Below are experts of layer 5 (counted from 0) of a mixture-of-experts language model. Rows are named router (the router's row for the expert) and show model dimensions 0-255. Each number is 50 + 10 x the weight over its row's rms, rounded and kept within 0 to 99.
After each expert's rows: "comes after" lists some tokens at least twice as common just before its tokens as in all text. This comes from a sample of Wikipedia text that the model never trained on. Tokens count by the router's weight.

# expert 60
router:34 59 36 57 53 55 38 57 50 43 36 18 55 58 50 45 47 39 49 44 53 42 54 47 44 41 52 49 62 53 71 53 57 33 62 40 47 52 52 44 55 55 54 42 50 38 39 63 62 47 50 45 60 60 49 35 24 60 49 58 57 57 39 59 56 49 52 56 37 47 58 72 60 35 63 46 61 55 51 32 47 41 49 48 51 49 45 38 61 53 47 39 51 52 46 45 51 50 57 59 72 47 58 36 56 54 40 48 41 67 41 56 42 69 34 71 64 43 35 54 34 56 50 38 57 46 46 46 64 49 59 42 51 54 61 29 55 72 41 47 43 58 38 47 55 68 55 63 45 32 46 47 66 54 42 45 45 39 68 48 65 59 54 35 42 70 49 50 42 56 38 67 41 65 51 65 49 68 40 57 44 40 52 55 47 48 44 67 54 47 40 59 34 57 70 54 60 49 29 60 49 31 52 58 56 42 21 62 44 43 54 40 39 51 36 48 58 56 28 56 51 49 49 55 51 53 42 44 33 61 32 65 38 48 50 65 50 58 46 46 62 44 39 44 52 46 57 50 34 61 49 49 38 58 39 54
comes after: " |", ";", "|", ",", ":", "aged"

# expert 43
router:33 34 72 22 29 18 15 79 18 70 27 15 56 54 26 48 44 46 43 45 59 50 52 48 62 61 67 07 61 56 63 49 53 48 53 43 54 42 59 58 56 48 63 58 56 48 52 53 39 54 63 48 53 37 44 58 60 43 65 60 47 55 56 37 47 53 45 62 45 46 56 64 54 46 20 55 45 55 46 49 46 35 58 43 49 62 53 44 42 44 61 54 58 55 53 46 50 51 36 50 50 62 58 53 43 47 46 63 45 54 70 39 40 35 47 54 53 54 58 44 44 54 47 45 57 50 51 44 48 62 41 72 55 34 57 50 43 59 48 49 45 42 61 55 50 42 50 50 51 45 42 56 54 39 51 61 46 39 48 41 55 50 47 55 58 54 59 46 46 49 45 51 43 46 50 56 40 51 53 65 58 62 45 43 45 52 65 56 51 48 55 58 52 43 51 45 48 36 41 47 44 49 52 66 55 33 49 62 58 44 44 51 52 41 36 41 45 51 64 44 58 41 38 42 36 53 54 45 46 46 48 57 57 57 60 50 49 43 40 64 36 52 41 54 48 45 56 55 40 48 56 52 45 56 37 57
comes after: "-", ":", " |", "E", " week", "ía"

# expert 1
router:67 51 44 62 58 47 60 57 49 51 36 58 44 40 41 36 49 60 40 29 60 46 51 47 44 58 60 49 43 40 38 56 39 62 37 48 57 40 48 53 44 52 68 51 42 49 54 54 43 54 50 64 33 59 47 34 34 70 49 60 46 43 65 41 59 47 45 61 59 48 55 61 33 41 50 59 64 60 49 50 37 45 49 56 61 49 65 49 62 26 54 55 54 46 58 59 38 45 42 51 52 42 40 33 36 63 51 57 31 59 63 49 49 53 38 66 53 60 50 24 38 53 49 59 36 49 26 61 49 52 45 63 49 38 48 57 63 46 40 38 68 40 45 20 41 44 59 47 43 66 50 51 63 40 62 41 47 63 58 56 48 51 44 42 59 35 55 46 53 50 46 62 39 62 52 39 68 44 37 36 52 31 61 46 59 48 55 56 52 28 35 63 38 27 46 41 56 52 45 33 51 56 55 44 37 41 34 50 44 56 59 52 55 62 33 49 62 43 67 43 45 64 49 46 42 50 46 37 39 45 40 36 54 40 57 45 37 54 56 48 61 55 50 38 34 31 53 31 39 58 43 48 50 54 67 31
comes after: ".\n\n", " |", " |\n\n", "\n", " Candidate", " Votes"

# expert 99
router:43 48 56 66 48 59 46 60 55 49 40 45 62 69 32 53 33 41 33 55 33 61 59 44 58 48 62 57 37 54 49 68 61 50 36 48 43 41 45 45 58 33 47 52 47 45 49 66 66 49 58 50 55 59 38 45 54 44 47 69 59 64 44 50 50 36 67 54 48 56 27 37 53 53 64 59 62 41 51 63 44 49 50 28 47 44 56 44 61 59 56 57 50 53 37 49 55 55 24 39 46 35 27 47 56 68 32 41 64 51 59 62 42 41 51 42 44 53 45 35 54 62 60 38 61 42 43 47 57 46 56 40 35 54 49 44 44 39 55 55 44 50 38 51 53 57 53 59 54 42 43 42 60 58 39 48 57 63 44 59 41 39 48 45 47 52 60 61 45 61 45 73 68 53 46 43 40 32 48 64 49 59 51 47 42 36 49 38 45 55 51 70 41 72 31 38 21 56 48 44 52 43 37 46 50 63 59 52 53 54 71 51 57 38 46 57 54 48 52 49 51 34 56 55 40 46 49 55 54 64 43 35 59 48 58 45 53 52 76 57 67 35 34 68 61 60 48 52 50 54 36 44 57 27 68 57
comes after: ")", "0", "\"", "%", "3", "4"

# expert 125
router:33 35 74 23 29 16 15 75 15 73 28 15 59 57 26 47 45 46 43 47 56 49 55 48 59 63 63 09 63 55 60 49 60 48 51 43 51 43 59 57 52 48 62 55 58 45 50 53 38 56 62 46 55 40 45 57 60 45 61 58 44 53 55 40 48 54 46 64 44 45 58 60 53 50 22 54 43 55 51 52 47 35 60 42 47 62 49 46 44 41 62 54 54 54 55 47 52 51 37 51 51 59 56 52 43 44 46 66 49 55 71 34 38 36 51 55 53 57 59 46 45 55 45 44 56 51 48 47 49 62 40 72 57 33 57 49 43 61 48 49 45 42 58 53 46 42 50 50 51 48 42 54 53 39 49 60 48 37 47 42 56 50 46 55 56 52 56 44 46 47 42 49 47 46 54 58 41 53 55 66 60 61 44 46 49 55 63 56 52 47 55 56 54 40 50 43 51 38 42 43 45 50 49 64 57 31 49 61 58 43 45 50 52 41 37 42 49 50 62 46 58 42 35 42 35 47 54 44 46 46 54 58 57 61 57 50 45 47 38 62 36 57 42 56 49 47 54 55 42 46 59 53 44 55 38 58
comes after: ":", " |", "-", " and", "ff", "BN"

# expert 88
router:47 62 75 40 38 52 46 62 18 57 29 20 73 76 54 39 51 52 34 52 53 59 42 65 40 52 59 36 50 39 49 47 54 47 65 46 37 51 54 33 54 41 50 54 42 63 62 56 55 34 49 46 50 37 53 57 76 55 58 50 38 49 50 39 60 59 38 56 66 57 46 52 46 59 36 56 52 64 42 40 70 37 72 53 52 36 43 34 48 49 59 44 48 37 58 50 42 38 45 47 43 50 64 47 53 54 54 39 45 50 39 50 51 50 61 52 37 57 51 62 59 40 42 58 45 55 39 57 36 38 58 43 33 51 53 52 51 63 58 56 54 44 69 63 42 33 37 50 56 34 40 53 53 47 50 63 55 58 45 53 48 27 46 53 54 51 34 51 44 61 52 60 53 36 52 46 52 58 43 37 62 42 49 37 45 60 52 49 56 45 47 62 68 30 51 53 67 50 44 59 55 59 63 38 37 34 40 47 51 32 49 51 47 47 52 41 42 43 36 49 57 41 35 66 27 62 60 70 39 54 47 33 49 67 42 46 38 57 37 42 47 45 53 57 44 56 60 43 47 47 54 44 55 58 45 49
comes after: "1", "9", "2", "0", "8", "7"

# expert 77
router:54 51 41 62 73 69 46 47 33 68 38 62 39 47 52 54 54 65 42 49 36 71 51 55 42 54 27 60 50 42 52 35 59 40 45 58 55 52 48 54 50 51 39 41 28 55 42 52 63 43 48 42 42 48 41 64 30 36 38 58 63 48 59 54 66 43 47 46 67 44 53 53 60 82 50 41 54 42 45 58 50 33 50 33 52 44 57 66 60 59 46 56 49 33 44 54 51 38 47 58 63 47 51 38 52 45 59 53 57 54 40 33 35 64 59 36 59 54 45 57 64 67 51 35 30 54 55 58 54 61 40 56 43 63 50 50 45 61 56 49 41 55 30 36 58 54 51 35 62 47 77 45 41 44 49 45 54 43 48 55 36 35 55 50 51 57 43 36 43 51 56 71 43 54 52 54 45 39 46 42 54 58 62 39 51 46 46 57 44 48 60 69 44 50 62 57 43 57 56 62 70 57 47 51 39 54 51 58 43 52 47 33 48 59 40 29 52 58 66 65 58 55 43 53 36 44 63 36 65 44 46 36 64 47 24 43 52 67 59 34 57 63 55 62 55 46 51 40 53 59 37 45 39 62 51 50
comes after: " |", "|", "6", "\n", "8", "  "

# expert 95
router:60 69 67 39 53 43 46 48 38 46 20 14 43 65 53 64 65 36 54 57 35 36 42 76 46 53 50 40 49 49 42 29 39 38 49 49 49 57 34 53 42 49 63 50 39 46 36 57 37 40 48 43 50 55 46 58 64 51 47 60 48 47 56 52 40 47 56 53 55 51 38 54 53 54 63 43 41 47 46 57 49 56 70 62 55 30 52 53 51 54 60 42 54 35 61 48 33 52 35 63 41 58 66 49 50 47 61 45 44 39 36 50 56 41 66 31 60 59 53 53 50 45 47 57 41 48 33 42 52 37 52 53 37 42 50 58 25 49 45 54 42 51 45 48 39 31 42 46 52 53 36 29 46 49 48 38 68 56 47 61 53 51 46 47 63 42 44 50 37 60 51 67 36 63 59 45 56 55 40 49 64 33 56 34 49 55 54 50 43 47 39 57 53 49 47 42 65 56 44 48 52 40 40 42 56 49 55 52 38 63 38 45 67 33 38 49 55 53 40 61 46 67 37 46 60 55 50 66 48 57 51 60 47 77 57 46 41 39 47 35 48 55 69 42 61 58 42 37 53 48 63 68 64 29 55 50
comes after: "2", "0", "1", "3", "5", "4"

# expert 25
router:42 51 39 20 62 51 56 59 52 66 38 38 53 47 54 46 54 49 44 64 39 33 35 38 56 39 71 40 68 46 56 51 47 66 67 49 40 40 52 50 50 51 69 50 47 57 53 74 45 40 46 40 61 59 46 48 42 39 46 66 52 48 43 56 59 63 43 54 64 64 50 61 53 58 63 45 58 64 47 47 48 53 59 34 65 48 50 41 57 54 60 58 55 40 52 47 53 49 43 54 73 60 66 52 53 45 43 39 46 64 42 39 39 54 30 67 67 58 42 70 43 55 49 45 49 59 42 69 38 38 51 57 41 59 72 41 58 61 62 62 52 52 60 39 64 29 64 53 62 33 48 48 44 60 36 63 54 42 48 45 51 40 47 42 52 49 57 42 45 49 57 61 48 58 40 58 50 47 32 43 62 48 54 48 38 54 63 61 60 48 39 47 38 54 50 42 54 53 42 63 45 48 74 59 55 54 54 67 44 55 49 35 43 63 42 21 39 47 46 38 61 59 57 52 48 68 49 34 39 42 51 46 47 70 52 61 56 28 46 38 51 62 54 53 49 52 63 40 28 51 71 48 42 51 59 48
comes after: " |", "|", ",", ";", ":", " July"

# expert 122
router:54 48 45 47 53 45 56 46 54 46 56 34 41 41 44 34 56 48 73 63 55 47 58 53 53 72 64 42 40 38 49 47 29 60 47 41 57 56 49 32 43 40 67 46 41 60 47 46 40 39 40 49 50 44 44 68 46 59 47 35 63 71 48 54 46 47 62 57 64 42 75 53 63 45 54 58 43 47 65 51 53 39 54 43 64 57 54 32 45 60 51 46 51 59 40 44 44 47 55 47 49 44 53 35 54 57 43 47 49 41 66 45 46 50 67 69 52 33 58 61 34 70 37 38 40 50 54 57 56 61 43 57 63 51 60 55 45 41 34 58 54 61 46 35 46 41 63 65 60 62 51 53 63 48 46 66 40 67 52 59 49 59 51 52 45 42 49 42 51 54 63 20 69 41 49 50 37 42 37 51 36 49 56 67 64 48 71 55 57 38 26 50 51 35 42 60 61 42 60 50 55 60 68 53 34 48 39 47 46 37 47 57 43 47 56 47 54 59 43 56 51 52 63 39 38 58 54 76 75 44 65 52 63 43 54 34 55 56 39 53 64 55 37 62 51 30 50 55 41 56 42 64 59 47 38 52
comes after: "\n\n", "-", ".\n\n", "==", ")\n\n", " |\n\n"

# expert 121
router:53 57 36 51 63 66 60 39 66 53 53 58 40 42 57 54 62 57 50 58 37 41 50 66 45 49 41 60 49 53 47 31 52 45 47 66 46 50 48 54 69 59 41 41 38 40 51 67 49 61 35 39 50 53 37 55 43 40 40 51 64 45 31 67 48 62 55 42 66 66 49 30 55 62 54 39 62 44 50 68 53 59 55 35 44 38 62 52 53 56 38 43 34 45 33 63 39 35 38 40 54 57 53 51 51 57 59 66 64 45 44 37 58 70 54 33 56 52 40 67 57 57 50 44 58 49 37 50 60 60 43 51 59 58 60 38 51 52 51 57 51 45 36 45 48 36 58 40 52 48 54 53 40 64 54 42 58 58 43 50 54 36 56 61 38 56 49 46 60 64 48 54 60 56 41 56 41 41 60 31 45 43 57 48 42 51 61 51 32 46 53 67 54 55 57 57 60 53 52 47 36 58 38 41 64 64 42 42 54 56 41 42 42 51 55 65 69 26 45 64 34 60 56 55 49 58 46 38 57 49 69 31 30 50 35 66 54 62 53 47 44 61 70 56 57 64 44 32 45 58 66 68 60 37 71 36
comes after: "1", "3", "0", "A", "6", "M"

# expert 45
router:45 49 56 52 45 49 58 47 44 49 47 32 40 38 59 45 71 51 45 50 67 46 56 58 31 47 71 43 54 44 40 58 47 53 59 67 59 52 46 37 53 24 39 57 40 34 61 34 47 62 40 56 38 47 54 70 66 63 32 56 46 49 32 41 54 46 61 46 47 61 58 42 43 48 43 58 37 42 62 44 40 46 56 46 47 36 49 60 62 51 43 38 39 54 46 37 45 43 49 62 50 51 55 57 66 37 47 54 43 46 50 37 65 40 36 38 49 61 69 50 68 56 45 49 48 46 36 63 52 37 63 50 61 44 51 44 63 57 39 55 37 41 60 36 63 52 46 45 53 36 49 58 39 35 53 49 52 41 59 68 51 46 54 50 47 52 60 26 58 37 63 54 42 44 43 54 61 49 43 40 67 51 40 55 52 53 59 52 56 35 56 57 54 40 49 52 37 60 45 44 49 56 31 52 53 51 66 49 55 50 60 40 48 61 60 61 41 76 64 79 55 57 62 41 35 27 36 46 40 26 50 38 37 65 37 37 66 59 52 57 63 32 46 62 42 59 62 66 51 36 48 48 52 37 47 42
comes after: "2", "1", "7", "5", "4", "8"

# expert 5
router:54 67 56 28 61 43 64 40 53 67 20 29 29 49 59 65 54 55 52 44 38 58 56 47 63 47 51 61 45 55 71 46 40 63 56 67 40 54 45 47 61 53 64 48 45 41 51 53 52 44 38 50 54 56 52 56 57 46 49 64 54 41 64 43 54 70 49 52 41 63 61 44 50 60 59 36 61 48 42 63 70 41 55 49 52 43 57 58 49 59 68 54 74 43 42 52 59 48 46 41 45 53 67 53 57 44 45 52 44 47 40 55 46 62 45 46 53 52 51 65 61 59 73 44 44 53 52 51 55 51 40 53 44 57 45 56 59 62 58 44 61 42 47 57 62 35 49 53 58 41 32 38 39 57 34 54 76 54 60 51 47 38 58 43 52 46 52 62 47 58 53 49 46 47 27 51 51 25 41 57 40 30 62 40 39 63 67 72 42 48 46 64 56 53 61 56 60 51 54 61 37 61 51 36 39 49 53 41 51 52 55 44 44 66 50 70 53 67 43 32 57 71 51 53 54 63 68 44 66 40 55 61 30 44 61 47 49 50 56 49 48 63 46 38 40 57 41 45 35 67 39 51 64 53 61 54
comes after: " ", ".", "1", "–", " (", "2"

# expert 47
router:50 57 57 41 52 49 63 50 65 40 41 62 38 41 72 49 58 44 60 53 40 55 47 81 43 54 48 50 60 32 57 45 46 46 34 52 68 60 31 51 34 39 43 66 49 47 69 48 71 41 49 35 44 54 46 40 70 60 57 54 66 45 52 45 46 53 61 35 41 41 50 41 60 53 55 52 58 41 48 51 39 55 44 59 61 57 52 62 41 74 48 50 56 48 67 62 48 54 52 41 37 60 45 50 58 36 55 49 59 45 40 44 41 51 38 40 46 44 61 50 41 51 27 49 54 59 43 48 45 49 46 45 54 42 55 36 45 53 65 41 46 56 43 55 37 40 37 71 55 51 64 50 59 54 43 40 60 58 37 45 47 51 64 36 51 40 32 61 37 65 70 47 64 42 54 44 46 54 32 65 46 40 53 47 66 44 44 48 65 44 28 52 55 42 33 56 51 44 55 54 50 38 62 54 43 65 34 54 58 58 35 41 37 49 30 43 45 47 39 71 37 58 48 50 57 31 46 57 53 61 43 32 72 49 40 29 54 58 50 54 60 67 58 49 38 60 58 50 65 52 57 42 56 30 44 57
comes after: " ", "1", "2", "4", "6", "5"

# expert 120
router:62 46 68 41 54 55 39 60 42 43 41 22 60 66 43 58 54 41 47 49 46 40 58 47 65 42 42 60 54 54 52 49 44 47 69 41 54 44 71 31 72 44 60 51 47 43 66 56 52 50 49 44 51 48 64 45 50 60 45 60 46 52 41 45 50 71 45 48 54 36 55 58 64 54 45 69 57 70 41 48 43 51 39 57 46 46 51 62 45 62 32 46 59 62 44 62 42 46 32 67 58 45 59 49 65 51 52 41 39 55 38 59 63 65 55 53 48 53 43 58 47 70 40 34 40 43 43 66 47 32 67 50 49 61 56 39 50 58 61 52 42 31 47 53 53 59 45 39 45 44 37 52 63 47 47 60 41 39 65 55 47 56 63 55 44 59 53 37 48 46 47 49 36 53 48 69 63 47 39 47 19 43 29 49 47 60 69 59 44 39 27 61 38 59 32 66 44 66 58 66 43 63 54 40 45 67 44 58 42 49 50 47 32 55 40 34 48 70 44 39 53 59 57 51 50 61 56 54 70 36 43 63 36 53 52 60 49 39 47 59 48 39 53 50 45 52 65 61 63 57 41 57 37 54 48 49
comes after: "2", " ", "–", "|", "0", " ("

# expert 35
router:50 47 34 44 51 51 68 62 59 38 37 68 34 39 52 55 45 56 50 61 55 24 39 58 50 53 44 47 64 36 37 65 55 63 40 58 31 66 29 57 53 50 62 54 53 34 49 57 39 46 50 34 47 56 59 45 43 34 60 57 61 53 48 61 39 43 68 48 50 49 39 56 57 64 50 46 66 57 48 57 52 54 54 27 49 67 60 46 60 63 46 63 53 62 42 58 54 38 63 55 60 44 46 56 54 57 46 59 56 37 53 57 36 64 41 43 45 36 47 61 29 64 49 50 54 55 64 48 50 51 62 64 43 53 66 55 54 42 74 44 49 65 64 52 48 37 61 50 53 57 55 60 48 42 43 42 55 60 57 58 54 44 45 40 51 54 51 55 45 42 60 59 42 52 68 43 52 67 38 39 75 54 58 72 66 31 65 50 47 51 46 56 38 55 60 39 59 67 42 40 53 48 56 48 72 55 37 53 54 65 55 43 37 48 50 48 46 44 40 55 44 26 49 46 47 49 44 59 67 39 35 44 40 56 46 26 70 58 40 60 52 53 42 50 53 45 43 53 28 35 67 55 46 53 53 64
comes after: " |", ":", " /", "|", ")", " km"

# expert 93
router:62 38 55 49 39 57 57 77 51 63 01 51 50 39 54 33 40 46 59 39 54 57 50 62 50 33 42 40 42 50 50 43 39 53 60 41 47 54 51 51 42 68 50 44 50 53 56 40 53 42 48 57 62 41 43 40 59 51 44 70 55 42 56 52 55 52 45 53 55 64 59 43 72 51 51 46 47 32 59 44 45 65 62 49 39 54 61 27 46 58 61 59 56 53 62 29 52 54 35 52 42 46 24 58 59 60 49 45 53 48 45 49 55 64 35 55 49 45 45 51 51 54 41 60 67 57 64 62 64 61 62 56 39 62 59 56 58 59 63 57 64 63 50 41 62 40 38 59 42 45 50 47 55 54 52 62 68 49 52 52 49 54 67 39 32 35 39 53 54 54 56 57 52 63 39 47 59 47 28 44 55 56 42 44 72 57 69 50 57 42 44 50 50 58 38 55 68 49 36 56 44 66 64 58 49 44 61 29 66 55 60 33 58 58 57 55 36 38 52 59 48 36 48 63 46 49 63 56 47 51 35 42 38 45 49 49 51 67 52 66 65 46 40 52 42 42 58 50 32 55 60 49 51 45 43 40
comes after: " |", "|", " |\n", " on", "-", ":"

# expert 117
router:56 56 38 25 57 52 58 64 56 35 15 24 39 49 45 50 44 46 65 45 39 65 51 35 66 50 51 24 54 47 79 48 33 40 44 42 52 63 38 45 61 49 64 45 47 35 57 40 53 44 49 62 49 47 44 47 54 40 64 62 25 61 53 62 50 42 49 44 45 53 46 45 66 51 41 36 50 66 50 44 39 59 36 68 45 54 70 48 45 64 54 54 73 55 51 52 61 51 67 52 52 39 63 39 58 64 53 52 42 69 38 62 39 42 49 52 47 39 49 58 44 69 59 56 52 60 47 35 54 39 55 51 48 50 45 58 54 32 47 54 49 42 62 63 47 33 53 49 48 42 48 59 63 61 53 63 67 44 60 57 49 56 58 37 50 47 62 46 44 41 54 33 51 56 57 67 39 48 40 42 42 32 56 64 44 46 63 57 58 38 50 58 41 37 59 71 56 40 62 48 44 36 54 47 49 54 38 42 55 55 56 53 58 59 54 46 59 48 37 61 52 57 59 55 55 70 41 36 38 53 46 53 55 64 43 51 58 57 64 55 47 49 45 49 38 65 40 60 62 43 57 63 62 60 59 34
comes after: " ", " (", "–", " $", " −", "′"

# expert 10
router:71 59 37 60 57 67 51 48 72 34 67 63 30 47 46 59 59 42 61 39 42 66 50 44 49 50 40 68 36 41 26 59 47 70 60 53 47 50 47 42 47 29 44 42 56 40 39 50 62 64 41 38 38 64 39 43 61 60 50 66 58 53 48 46 52 53 50 42 42 44 30 50 25 54 55 46 61 45 52 40 52 48 44 43 44 37 56 60 62 48 45 51 48 55 31 41 45 42 34 63 34 38 28 54 58 71 28 46 49 50 50 55 51 41 44 48 44 55 45 48 55 48 46 37 42 46 48 35 59 38 53 29 36 63 48 60 45 56 59 59 45 47 53 52 55 52 33 46 61 53 59 47 44 37 58 49 42 55 47 73 34 43 55 63 48 62 55 65 52 39 58 61 48 53 49 49 46 42 51 57 48 63 48 36 56 34 49 46 41 58 59 64 41 64 38 63 36 73 52 45 65 56 36 43 48 55 42 46 39 63 62 55 59 61 50 65 67 52 36 49 55 43 66 60 34 49 43 69 48 48 37 46 57 53 53 57 57 57 58 52 27 42 40 56 52 58 36 55 48 57 43 43 46 43 64 37
comes after: " |\n", "0", "3", "4", "5", "2"

# expert 49
router:55 69 49 35 57 41 60 46 47 56 29 12 38 77 51 54 46 21 43 47 33 66 60 54 39 32 43 40 43 61 58 52 38 43 46 57 49 69 38 39 64 55 64 53 64 32 35 34 50 52 46 47 46 56 48 53 50 70 57 55 52 57 47 62 56 54 58 59 36 36 52 25 49 61 58 43 58 33 62 45 39 50 53 49 53 62 57 57 62 52 59 61 56 56 64 61 56 51 43 60 46 50 57 45 53 49 52 63 44 57 37 61 59 67 57 35 43 42 57 60 40 51 39 58 65 53 50 65 60 42 50 50 56 62 60 61 53 59 56 52 65 67 55 66 60 44 60 50 53 40 32 51 50 52 46 50 60 58 46 53 41 58 55 55 54 56 60 56 57 72 47 30 48 56 42 58 47 54 39 43 60 38 49 61 53 64 63 50 45 44 41 61 40 53 67 51 61 32 35 60 54 46 62 39 51 57 61 46 44 55 39 46 64 53 67 61 64 36 42 62 46 45 63 47 53 53 54 49 51 57 68 54 47 48 46 50 48 55 61 56 62 52 57 45 29 40 45 47 54 61 44 35 68 52 36 56
comes after: ".", ",", "0", "3", "5", "4"

# expert 37
router:43 51 52 48 59 37 40 36 49 50 52 49 49 38 53 63 50 54 45 62 51 47 41 39 62 66 53 10 60 58 60 41 59 48 67 62 48 50 48 53 47 62 63 64 43 60 54 48 33 43 57 59 66 42 60 40 46 48 55 43 20 45 39 49 44 67 31 59 40 54 53 70 41 53 55 67 48 43 43 55 50 54 64 29 33 57 50 45 49 47 53 57 56 53 46 41 62 36 49 54 59 53 60 53 48 53 39 60 41 71 53 49 34 45 52 57 42 41 41 33 44 29 52 35 58 39 42 39 72 49 52 54 36 53 58 50 59 56 45 56 32 53 43 39 58 48 54 56 63 70 47 59 39 53 46 42 36 51 61 50 40 60 54 54 72 50 46 62 51 56 38 50 57 40 66 43 46 48 62 57 37 50 47 51 46 56 43 53 47 81 60 46 44 52 44 58 50 57 55 48 38 34 47 51 45 51 41 60 43 58 55 53 26 49 31 43 64 38 45 42 74 58 44 47 55 41 22 39 66 64 69 51 60 61 50 47 47 41 39 41 50 45 34 62 57 52 53 37 50 43 58 57 53 53 42 53
comes after: " the", ".", " a", " \"", "-", " and"

# expert 42
router:39 58 55 56 32 32 29 51 23 41 39 50 43 53 37 43 45 44 41 46 64 49 52 44 37 42 71 58 34 37 43 77 51 42 61 66 49 51 48 64 50 67 47 53 42 56 71 49 27 68 47 69 52 55 58 28 39 57 62 50 46 52 60 58 69 50 44 68 34 53 49 39 64 38 45 46 46 53 60 44 41 47 55 50 64 41 44 40 54 52 31 60 45 60 38 62 35 52 42 54 55 46 48 62 49 44 36 36 56 46 36 61 41 44 49 44 51 56 54 63 47 52 27 54 39 51 25 40 43 45 44 50 57 38 49 33 49 48 44 39 49 56 59 58 67 43 42 54 51 42 56 48 52 57 70 40 53 34 40 28 37 65 37 49 40 69 54 49 55 56 44 34 43 44 39 42 54 55 45 50 52 43 41 61 55 54 38 39 49 39 60 39 52 39 56 67 61 51 54 60 48 59 50 55 48 50 39 65 44 48 39 40 56 40 64 52 42 46 68 26 48 69 51 35 49 45 42 42 48 38 55 45 50 47 42 36 46 55 49 54 43 43 46 46 56 65 51 53 52 36 39 51 60 38 56 35
comes after: ",", "1", "2", "0", " However", "5"

# expert 46
router:27 52 49 60 24 27 13 47 46 52 37 47 62 72 12 52 41 46 57 50 50 65 35 40 47 53 48 59 47 41 51 71 57 47 65 52 46 54 54 59 45 59 51 61 49 46 48 54 51 49 54 41 46 66 49 43 42 53 60 57 45 35 71 45 52 67 46 46 37 42 46 51 43 34 59 45 53 53 57 46 55 50 66 52 47 56 32 45 32 35 42 54 34 55 34 54 42 55 61 54 50 45 53 62 35 37 65 45 58 64 45 57 35 36 53 67 46 51 69 40 38 46 55 40 71 41 50 48 55 68 43 56 60 50 47 47 43 45 38 38 39 44 48 68 51 60 41 49 50 63 55 63 62 56 62 44 53 38 35 42 46 65 38 43 67 44 59 61 48 51 57 60 46 39 52 40 60 53 57 57 55 48 52 33 65 48 51 46 59 37 63 33 56 43 65 50 50 43 55 36 49 49 53 52 63 66 39 50 52 46 50 42 59 50 57 60 38 52 58 33 60 50 42 45 57 50 40 61 29 52 54 56 55 51 60 51 43 41 42 43 31 39 55 38 51 45 52 27 35 54 57 40 47 52 47 53
comes after: ".", ",", " and", " that", ".\n\n", " but"

# expert 106
router:49 40 43 59 56 65 54 50 56 64 54 58 50 42 53 45 62 42 67 54 46 47 56 44 54 45 33 67 55 54 53 57 77 58 50 61 73 66 49 64 60 49 44 67 62 44 55 44 68 58 55 53 50 50 55 50 64 31 40 65 60 46 56 56 59 35 59 46 54 36 31 48 74 56 52 58 72 49 47 37 37 60 61 36 55 42 56 40 54 73 54 53 56 67 48 46 59 59 48 44 45 41 47 36 45 69 46 51 52 36 50 38 56 43 51 56 51 57 47 46 48 60 30 51 47 51 46 42 46 48 41 38 49 50 69 56 45 53 52 45 61 35 46 66 67 60 52 64 47 52 54 50 51 67 35 48 67 72 51 52 35 48 54 54 43 47 37 64 52 43 46 64 52 61 46 49 51 44 31 47 48 42 41 44 61 27 44 56 33 43 56 62 63 61 31 43 40 59 55 30 41 35 41 44 61 51 51 49 56 55 48 59 54 54 39 63 71 29 48 46 43 43 51 32 57 60 54 57 44 53 19 37 60 56 60 49 56 52 59 52 54 41 41 53 38 47 50 75 59 41 52 61 53 34 56 45
comes after: " —", ")", "0", "6", "4", "5"

# expert 61
router:54 49 41 47 45 57 70 46 54 61 42 56 43 31 57 42 58 56 44 54 59 56 51 58 42 57 63 46 42 51 59 62 60 49 49 51 30 44 47 59 50 32 48 53 44 60 61 62 60 52 28 52 59 47 36 54 54 55 44 53 67 54 53 51 56 63 36 43 42 44 58 70 24 46 41 60 34 46 55 36 40 37 59 53 35 37 51 36 49 35 38 64 57 46 57 47 37 45 49 40 58 59 38 45 39 71 42 41 45 31 48 45 58 52 52 57 19 62 31 50 53 58 51 28 45 54 55 44 53 67 59 51 41 42 45 58 45 57 35 49 51 52 72 59 25 43 69 46 57 42 49 47 48 50 37 76 50 43 43 53 61 45 54 54 38 45 43 50 54 36 52 61 65 31 53 59 54 43 63 36 40 66 42 52 51 76 57 59 43 45 64 47 41 41 54 52 54 45 53 47 42 41 51 42 55 60 46 46 33 34 62 64 42 60 35 38 44 50 67 38 47 67 62 45 41 57 51 46 53 33 55 35 43 46 63 48 48 58 42 65 56 51 56 39 47 49 48 39 43 60 67 49 64 61 32 62
comes after: "\n", "-", ")\n", ";\n", "1", " information"

# expert 14
router:50 47 40 42 55 60 54 64 56 49 34 60 42 38 62 48 68 39 63 56 44 46 46 50 29 41 36 45 50 53 75 54 32 47 40 43 43 64 37 58 70 50 47 29 55 44 39 30 60 61 41 58 42 63 42 51 50 49 36 57 47 44 37 53 41 60 58 35 61 52 55 43 74 50 40 39 56 54 33 46 35 66 54 71 63 54 51 56 39 49 50 55 51 70 48 69 45 51 41 49 48 58 51 40 49 57 47 49 61 42 56 44 51 72 58 59 25 40 37 56 48 59 51 55 49 37 37 41 53 43 52 46 46 57 43 45 52 38 41 41 56 49 69 54 48 34 61 59 34 35 64 58 43 67 45 57 58 59 41 35 41 50 49 51 52 45 50 57 70 50 56 47 45 46 55 55 49 48 37 56 58 59 60 59 50 50 62 41 54 44 42 49 43 32 52 32 71 44 43 52 38 65 56 54 52 66 56 35 35 54 46 33 67 56 56 45 49 35 48 42 40 34 34 57 39 63 43 48 58 65 47 74 38 47 68 39 47 63 49 63 52 67 58 62 42 36 41 56 51 42 60 46 57 50 35 55
comes after: "\n", " |\n", " /", ")\n", "0", " mi"